From a checkpoint of a small mixture-of-experts model trained on Wikipedia.
Training: a variant of Adam for the experts, 544M tokens, 8295 steps.
Below are experts of layer 2 (counted from 0) of a mixture-of-experts language model. Rows are named router (the router's row for the expert), up (a neuron's input weights, with its number) and show model dimensions 400-479. Each number is 50 + 15 x the weight over its row's rms, rounded and kept within 0 to 99.
After each expert's rows: a language model's description of what the expert responds to. This comes from a sample of Wikipedia text that the model never trained on.

# expert 19
router:79 49 45 37 46 34 68 48 55 67 47 82 23 13 41 23 42 57 50 42 57 33 40 66 47 53 66 49 64 56 51 36 62 64 51 67 63 64 23 45 25 27 57 68 35 34 56 63 75 42 59 27 41 22 44 46 36 46 54 58 37 51 37 71 35 52 45 76 61 66 49 36 37 63 86 37 53 55 79 53
up0:45 22 69 56 56 33 31 32 45 34 46 70 46 21 41 57 41 18 35 51 20 38 63 25 98 53 58 72 71 49 70 48 76 42 71 68 42 65 25 49 68 47 60 82 37 32 06 45 45 34 38 41 36 60 31 57 68 48 49 69 51 47 38 65 45 58 44 35 48 46 60 81 60 75 67 54 41 31 44 58
up1:37 53 31 41 50 54 28 65 24 51 37 54 47 39 26 65 34 25 46 56 43 28 61 52 41 52 49 62 55 57 47 53 84 39 32 65 52 61 59 42 58 40 50 37 43 75 37 54 56 55 73 41 65 40 81 46 38 58 62 30 23 63 65 33 52 27 33 40 76 36 38 83 18 67 46 56 54 53 47 54
Description: Individual digits, especially the final digit of years like 201-4 and numbers in sports statistics tables.

# expert 8
router:59 30 53 40 45 57 22 81 54 44 64 57 30 56 42 74 55 26 30 66 82 74 33 66 48 44 46 62 46 32 45 71 51 50 35 18 55 42 70 47 56 51 44 38 53 30 27 49 45 58 56 28 41 36 52 28 88 49 53 39 83 70 30 51 56 35 28 48 58 33 55 63 52 75 55 49 90 58 54 62
up0:24 43 91 74 76 53 37 46 43 47 53 41 50 51 49 72 69 64 69 33 33 45 44 30 68 26 45 68 26 48 75 69 59 59 48 38 31 45 58 47 58 57 49 47 77 51 53 66 35 69 40 51 79 44 45 48 73 29 43 52 59 41 34 71 45 59 57 27 38 40 46 78 80 66 42 56 61 28 58 15
up1:53 73 53 25 51 32 35 44 40 34 69 43 76 56 45 41 56 30 13 46 38 43 60 78 48 00 60 36 62 54 46 53 50 14 68 48 91 72 53 52 46 20 65 58 52 58 49 51 46 34 25 35 43 78 64 61 38 66 56 64 58 80 80 63 37 54 57 51 48 42 49 37 46 72 30 81 54 47 46 37
Description: Suffixes and word endings like -us in Thus, -ed, -ation, and sports words such as season, touchdown and first-team.

# expert 18
router:78 22 41 55 60 58 63 34 34 35 35 61 64 51 50 44 58 16 67 69 46 31 46 58 69 52 32 47 75 60 45 48 44 37 52 68 28 55 55 36 26 49 66 35 69 39 44 53 52 42 54 66 60 59 81 65 62 48 38 50 42 59 39 79 42 38 53 47 59 50 48 45 41 75 59 45 46 53 29 50
up0:40 42 46 68 54 45 67 23 59 37 52 41 42 32 50 62 59 49 99 56 50 61 55 59 56 82 32 63 68 57 72 45 63 52 38 00 17 37 49 50 56 30 64 48 55 62 66 32 47 37 63 67 68 47 74 53 64 22 44 58 42 51 41 48 24 57 77 39 54 09 58 59 46 57 37 51 29 63 31 51
up1:76 59 35 79 08 47 57 38 41 51 51 22 61 58 33 52 45 55 64 55 58 35 51 32 43 61 55 52 66 46 49 72 62 20 57 44 34 41 40 43 50 28 39 05 74 74 64 70 23 22 79 65 59 45 68 68 44 64 36 67 40 56 55 35 54 49 54 30 37 52 42 47 40 51 70 68 53 50 46 52
Description: Conjunctions and linking words joining clauses, such as and, with, also, but, or, not and later, often right after a comma.

# expert 23
router:74 52 45 37 44 58 19 34 45 55 38 46 61 30 66 42 37 42 55 52 41 59 43 40 55 24 49 71 54 33 43 54 64 69 56 77 65 41 52 34 47 30 58 38 60 80 29 65 57 46 59 62 80 37 56 40 42 47 52 20 71 71 35 35 54 30 56 56 40 57 58 53 28 08 31 23 38 43 73 24
up0:50 39 61 27 56 36 59 34 34 29 61 45 38 61 71 59 57 48 50 42 80 28 27 74 62 47 46 95 43 53 60 56 66 73 56 43 66 44 38 60 41 51 49 44 70 44 36 59 50 53 35 53 59 28 54 23 54 41 36 38 61 69 54 51 68 80 75 38 34 70 40 48 48 62 56 49 63 29 54 62
up1:56 66 35 32 47 56 64 53 55 81 32 37 48 71 57 26 55 40 41 56 42 57 58 54 53 48 38 45 35 53 60 50 56 31 67 36 61 56 37 53 73 85 95 50 34 50 38 56 66 59 54 33 38 74 37 53 48 57 40 36 60 67 38 18 35 60 41 45 40 68 44 25 51 56 67 44 63 42 59 43
Description: Colons after infobox field labels like Starring: or Preceded by:, paragraph breaks, and coordinate numbers with degree or minute marks.

# expert 15
router:56 42 32 66 43 51 47 72 45 81 60 64 60 69 56 04 60 61 56 17 41 45 47 73 46 59 55 80 61 61 51 41 41 49 50 56 66 57 68 28 79 91 38 49 48 58 69 41 64 54 35 69 51 16 51 55 41 34 31 39 59 49 78 60 55 52 72 56 44 69 66 67 44 60 74 33 65 43 50 11
up0:61 45 60 37 74 61 44 47 62 68 58 69 32 67 58 70 81 33 68 24 38 44 41 54 65 55 43 32 38 31 48 40 66 69 28 51 77 64 68 67 85 52 54 41 45 53 53 57 65 64 39 48 38 27 68 35 38 62 45 62 58 54 58 78 71 62 17 03 16 73 25 54 62 65 53 31 63 82 50 44
up1:49 45 54 43 43 28 57 49 79 62 69 73 28 69 59 69 57 50 70 43 61 43 42 74 58 38 54 41 69 48 67 37 76 56 51 58 39 78 83 75 54 66 66 63 11 57 28 42 40 30 45 59 64 56 58 30 59 72 27 42 80 65 65 31 53 56 82 47 75 58 60 34 53 55 48 38 69 56 74 41
Description: Word endings in Latin species and family names like -idae, -ensis, -ii, plus biology words like genus, species, cells.

# expert 9
router:36 83 52 47 36 26 79 54 50 53 38 56 62 29 48 66 45 74 56 57 92 52 82 18 59 56 56 38 40 60 36 29 13 72 63 56 34 42 55 39 26 47 53 49 72 43 26 63 41 41 57 50 61 49 71 35 48 83 64 49 82 59 58 46 32 37 51 50 50 52 47 39 33 54 41 51 41 52 26 75
up0:33 43 63 50 82 64 40 31 64 20 48 45 91 41 16 67 49 53 46 50 55 75 77 64 52 46 54 65 66 51 38 55 56 42 23 52 51 38 48 37 27 84 39 11 34 47 42 66 28 56 71 45 84 53 61 67 63 74 60 46 69 64 39 44 32 31 33 36 36 82 46 78 51 66 64 39 61 59 39 52
up1:36 37 71 36 73 42 46 54 56 35 14 35 68 58 60 41 55 68 45 62 42 64 63 37 51 39 54 44 35 60 59 44 50 46 79 60 66 63 60 49 46 50 63 60 67 93 32 81 58 52 62 54 41 68 45 51 52 28 49 55 66 52 39 36 60 36 49 34 61 53 46 47 27 59 29 39 69 42 52 66
Description: Opening parentheses before births, units or translations, like (born 1970) or (8.1 mi); also word-initial pieces such as dis, ex, c.

# expert 20
router:29 64 80 42 63 30 29 48 52 36 57 84 51 48 62 52 51 61 23 48 70 49 36 38 28 10 57 58 48 27 59 47 66 41 64 53 34 59 61 44 38 27 75 54 35 57 44 39 58 63 60 37 48 49 29 33 22 78 41 55 60 24 37 59 51 51 54 63 39 54 51 27 41 57 44 29 53 78 72 71
up0:67 59 57 66 46 34 67 41 49 41 42 47 31 86 41 75 49 24 74 36 23 31 34 33 64 55 28 89 23 71 42 51 48 47 61 29 67 62 66 71 29 42 59 69 62 24 57 53 46 29 66 58 53 36 65 45 58 67 34 33 50 44 23 84 76 61 63 43 54 59 74 53 37 47 50 57 58 57 56 64
up1:39 60 60 61 51 31 54 72 52 37 61 27 41 59 61 67 39 60 57 54 47 35 44 66 36 26 55 22 28 53 40 63 52 55 69 10 54 52 49 54 37 42 46 59 44 11 53 51 42 29 51 44 53 41 51 57 44 50 13 61 53 65 45 40 64 84 63 55 39 46 48 32 13 58 82 33 57 79 34 39
Description: Forms of be and have like was, is and has, opening quotation marks, and section-heading markers ==, as in "was born".

# expert 6
router:40 49 41 47 35 78 86 33 56 29 58 16 54 72 55 61 45 33 43 47 25 56 60 49 78 55 68 50 26 53 50 46 77 58 47 50 45 47 66 65 48 22 31 49 78 52 52 64 74 73 33 72 65 56 28 39 57 25 61 54 59 40 48 40 59 93 72 44 30 44 26 66 69 67 61 65 55 46 54 36
up0:56 43 50 52 64 46 51 50 54 58 46 66 38 55 54 44 50 49 80 40 45 38 60 63 60 45 66 66 49 58 52 55 44 54 49 53 49 72 57 89 40 33 73 53 57 73 09 52 33 58 65 65 37 42 59 23 58 18 26 54 58 72 45 69 40 87 46 38 51 36 63 51 33 44 35 43 76 31 64 46
up1:47 59 76 82 57 44 54 42 39 29 49 61 56 62 58 58 70 39 30 43 45 46 64 48 62 43 51 45 25 52 37 36 44 35 24 26 65 40 55 61 39 33 47 39 69 09 33 51 66 33 47 52 41 43 56 79 52 46 17 60 42 42 41 23 56 92 54 50 40 50 49 66 50 60 55 57 64 61 41 73
Description: First letters or pieces of words opening quoted titles and table cells in album, film and song listings, such as F in Fright.

# expert 11
router:29 43 61 69 71 34 64 49 50 38 49 62 56 53 55 42 71 50 66 31 41 36 61 42 31 62 58 36 45 15 32 28 41 57 54 39 33 60 43 44 78 58 62 39 58 60 71 33 13 53 54 55 32 31 47 58 54 38 52 51 60 50 41 65 33 59 54 45 52 73 56 56 78 54 75 36 61 62 37 43
up0:44 32 64 41 31 63 48 53 34 59 63 28 38 46 36 37 39 45 49 44 60 53 28 45 65 56 32 57 68 66 67 41 62 35 79 50 56 44 81 60 48 44 39 33 60 57 58 35 62 64 42 27 52 64 40 58 57 47 39 64 54 69 57 58 58 72 58 41 50 33 63 38 36 56 53 31 64 49 52 48
up1:58 65 41 77 50 43 46 73 26 46 37 59 26 43 42 67 62 68 57 62 49 71 58 65 62 32 08 64 46 41 67 51 64 54 42 65 67 93 84 58 66 55 60 28 51 53 59 52 35 74 79 40 40 51 58 44 65 47 64 55 56 73 71 29 45 69 65 44 72 40 47 48 60 32 72 25 24 64 73 57
Description: The first three digits of years, such as 201, 200, 199, 198, especially in prose dates and election tables.

# expert 17
router:54 39 62 42 74 53 58 57 62 47 43 55 75 31 55 49 40 55 48 36 39 21 45 13 46 38 43 76 51 56 55 49 60 36 28 53 48 58 46 36 65 59 34 60 36 44 33 62 59 47 32 57 27 51 22 68 23 65 23 49 24 49 39 50 72 33 40 49 63 60 39 41 36 74 44 59 46 50 53 46
up0:36 32 67 54 55 65 48 63 55 39 52 42 34 31 42 51 42 46 33 57 05 43 65 46 64 55 52 63 15 36 46 45 44 33 44 52 47 60 37 79 17 24 57 55 46 45 41 60 56 18 43 60 42 45 43 33 40 67 47 57 70 62 36 65 78 55 47 18 41 64 30 68 20 69 57 60 39 62 37 20
up1:25 65 54 64 35 36 43 56 38 76 59 85 59 52 28 61 26 30 49 30 41 34 75 43 56 44 41 62 56 48 71 56 32 42 37 38 43 78 68 71 67 43 45 53 39 49 40 42 33 20 57 54 54 59 47 47 45 35 40 68 25 72 46 60 54 40 54 33 60 58 31 60 44 70 25 36 53 44 67 62
Description: Pieces inside English and European personal names and surnames, often after a first name or initial, as in St-urges, Sp-oon-er, Clark.

# expert 2
router:27 29 47 70 46 63 49 49 56 45 75 56 42 88 21 61 35 48 46 26 31 68 52 51 47 47 40 28 40 57 52 61 49 60 33 49 75 50 46 69 66 64 49 44 30 42 53 65 40 57 69 56 81 53 68 51 47 51 59 34 46 46 76 68 63 16 34 32 58 31 51 54 50 31 49 53 44 62 28 73
up0:35 72 60 80 39 61 46 68 52 37 38 69 81 45 44 49 66 51 47 56 45 65 61 70 60 78 42 59 33 58 43 73 36 63 17 36 55 23 55 35 40 68 27 27 24 43 59 38 54 61 46 66 37 58 29 48 56 61 01 39 29 58 35 43 32 39 48 35 51 44 56 59 48 45 76 52 25 45 45 36
up1:36 42 62 63 37 49 50 53 68 35 57 57 00 38 43 42 60 96 70 34 65 43 59 36 60 43 41 38 53 81 52 69 63 17 32 54 53 64 51 77 51 56 73 50 70 43 43 50 42 56 58 55 53 46 42 37 40 40 41 31 53 56 67 31 63 49 57 59 26 33 74 51 60 32 39 54 43 76 72 46
Description: Nationality and place words like British, German, Wales, plus word pieces inside capitalized names after F or L, as in Fantagraphics.

# expert 1
router:31 37 49 48 72 49 73 54 48 64 34 48 47 50 48 49 44 80 50 55 29 66 40 82 53 36 57 33 39 38 40 55 35 62 69 60 46 53 41 52 53 61 65 51 29 46 09 32 21 53 55 53 62 40 60 54 37 55 54 47 92 58 51 59 39 29 44 52 52 34 52 39 60 24 41 59 37 44 43 75
up0:47 17 54 29 77 48 68 51 61 42 52 37 19 57 69 39 67 60 48 43 50 47 66 51 69 34 40 47 51 26 42 74 41 90 23 47 57 71 53 66 66 60 73 38 64 23 60 60 28 44 75 64 58 60 33 78 77 48 54 35 56 45 72 30 38 61 68 63 53 58 45 59 47 63 29 43 59 63 64 57
up1:19 38 59 40 46 65 26 51 55 41 31 44 58 32 35 59 61 67 30 61 47 39 23 73 65 45 40 66 45 28 41 50 54 59 49 38 61 64 70 48 56 42 40 26 57 07 65 60 44 64 81 34 47 06 56 38 73 69 60 80 83 60 63 59 64 31 42 49 64 52 42 70 46 46 61 40 51 69 66 63
Description: Bare space tokens after a pipe or month name in tables and dates, before numbers like 20, 7, 2014; also word pieces like at, od.

# expert 0
router:74 50 54 51 39 26 57 58 48 30 46 31 46 70 40 53 42 79 50 56 44 60 41 74 72 40 66 28 57 53 53 56 51 65 53 81 42 50 34 50 62 46 42 71 27 57 61 15 33 37 88 35 32 48 42 58 45 51 47 57 67 61 71 43 47 43 51 54 72 66 40 44 29 38 54 57 22 38 34 65
up0:40 42 54 71 75 32 48 51 51 59 67 18 46 33 51 22 57 44 40 97 65 63 41 73 60 53 44 54 71 58 47 62 66 32 59 37 29 54 72 41 53 59 43 51 34 38 47 76 63 55 55 41 59 37 44 42 68 46 31 98 73 31 44 61 68 23 44 42 16 39 53 54 64 71 42 75 48 40 46 69
up1:42 44 46 61 53 25 44 58 49 35 91 30 44 41 50 48 40 45 32 83 60 42 57 55 77 63 47 53 53 66 41 68 43 63 47 46 41 52 84 56 34 49 56 60 73 50 36 48 51 74 65 47 41 91 60 43 62 52 50 78 47 68 54 48 41 78 29 35 28 28 22 53 52 51 53 65 59 49 55 50
Description: Line breaks and the first token or capital letter of a new paragraph, sentence or table row, such as In, On, At.